config.yaml
d_expert: 64
activation: "clamped_swiglu"
router_score: "softmax"
normalize_top_k: true
balance_loss: 0.0115
lr_router: 0.000679
norm: "layernorm"
norm_eps: 1e-05
lr: 0.00213
beta1: 0.9
beta2: 0.99
grad_clip: 2.0
train_tokens: 791600000
steps: 6040
Below are experts of layer 2 (counted from 0) of a mixture-of-experts language model. Rows are named gate (a neuron's input weights, with its number), up (a neuron's input weights, with its number) and show model dimensions 0-191. Each number is 500 + 50 x the weight over its row's rms, rounded and kept within 0 to 999. Numbers have three digits each.
Before each expert's rows: "gets" lists some tokens that make up at least twice as much of what it gets as of all text; "mostly gets" lists some tokens that are sent to it at least half of the time. This comes from a sample of Wikipedia text that the model never trained on. Tokens count by the router's weight.

# expert 17
gets: "u", "in", "y", "\n", "z", "t"
mostly gets: " John", " Man", " James", " George", " Richard", " Michael"
gate8:471549494485614521471399492559512505470572474430516488507423405570536442531448443530478458560444518422453500576524471580540488484518566540504583544386443523574503487432501514428537536514497492473443449482571491547549475439502444501461490567384478475514523410610546563426586568466438506539523526533622413518534443529493384457530447554472521506537566504575529455485471518580588515524506459515443456502444449548543511502507567451512450473460462431500412494574501478513530534576451532427491575491427455471449499582518467502450584486509527458464475566574475551432502579492544407536
up8:455480607430473473456468503494508477556574395408479432473526451582413560436473514569468498556572441569477513564567524512522393535571379552534498530560433561536443455507519463459501474484549416405470531500493454561626478475484526597494492489526537463451453609512436448485486575454535604562393480482434491511535491469589493504493460478487556441457595439458509502525486439513587516487501490428490532380464548559467462532499456475578536414513583520536529550548453466492543477555502471553508496470506463495530563477453556503491494509560557556563507448521416530496418586493470530439

# expert 6
gets: "i", "a", "o", "ia", "ian", "ina"
mostly gets: "ina", "ana", "ica", "ata", "ara", "ta"
gate4:400518581537457505462431522578452590605481437457491500425482550510520512507499534449440479507592466499552549540495549510468414422551497531589384537606493521512573449569456556519537549497623404492509478460477510450480561445475507592407454523474553460598468537478490432523404539536521547502472525453486450509434593448520521437488471414531430359498459489484442507556508496371526535526479483548518547493518492573416515505505480500520510448488503509470583482610561536495512500480512447566432423547429529557522510470493458523450565469481485577540488458479481456490569566622499493497
up4:437536371496438532523486492456534583395528510576589532490426467513468568426474535489563488490471460481483528485534471446440445556343519485479544488594513540498563428414576499489559542538528449558501414529468537502485465504488590481520505495465494503492465611497479449428526524465411549450456441532597461487530538533536476464520519484483533537561558582585437460516509554488559536562538558549471500543462461593511512505518558429570483371592517484466507404569466473523454538416501529501525487406488460417590535539447475449536504508513496541460526501525429532447484634552596523454

# expert 1
gets: "ed", " not", "ing", "ly", " of", " all"
mostly gets: " not", " their", " all", " only", " more", " some"
gate2:529500440418482502471558464480495428410516459457504488495504427602503531529506420423538519471429420562475394515511478550611471519480471494486522508466453484543509544443454447496542565523523537590498356562524442496459556494423522453541461505486414521466522446634479543560490476523504445468574601481511532494515443510474466597448513480501428448513513523570504518549595625515538560587554494444423515546452553473557470494553627478591487566466427656558577411516503521522461560525496473440433465465520473483444465467469479457461500479506475525458599546510496514451538528437505515499
up2:434575520490528568451461466492555497503387452396476522502502419615523643506471447520505520519542445500486514423525573416520498474537504481559462498507487523536638490535476456411505534562571467525492448525490447482469475473533575431483494523527411442514532490516484464574492523515384466568454542402490470512516589528519497488473514499546551478461491482458490492496566491491508542439413405376477544558482489610434432495615495403505577513568560547528551570521470545497452523509490511492510462501500471584465515453478479426540516416476425525398601460575596483509469578494558543550

# expert 30
gets: "ar", "at", "or", "al", "an", "ic"
mostly gets: "ad", " An", "ur", "ir", " Ar", "ran"
gate4:529416496473554469512436532537452436433463469531524602497438476560553536484510431470609442386511455427500492538481547552553528503487407569526538423565578497508449497459581517503463491489519565608478473580491501550592381503506497468498488561539458485594424443528482509570497589539533486478367535436570561457423450455516486552527442504468444587521449535516513490529569491478450467511457455519546382549544447474526540457445540529535494574450569475441529527505444422577406588502557537506486555509481549481489533433495485397478420509498543565447467441476504489535583551516543432535
up4:509509542531475472467493454397514443586434480501463481487515406494468596587499441522538449586471423539517523486632473465588390479513429537628430518541511579526547439487548399561631550502494449524502469523508568486550434461493555591601449536480470419601455475529562447575514531551533548490437442517412508445520455485542511521546480494486492464510483420469486483489539432406449505462502507441622464446508465514474464566560532470536403513517463543463523527481480540554552534533504494497519488464433453531545534527459448414549476474530366509581504490536447500525473509533430575493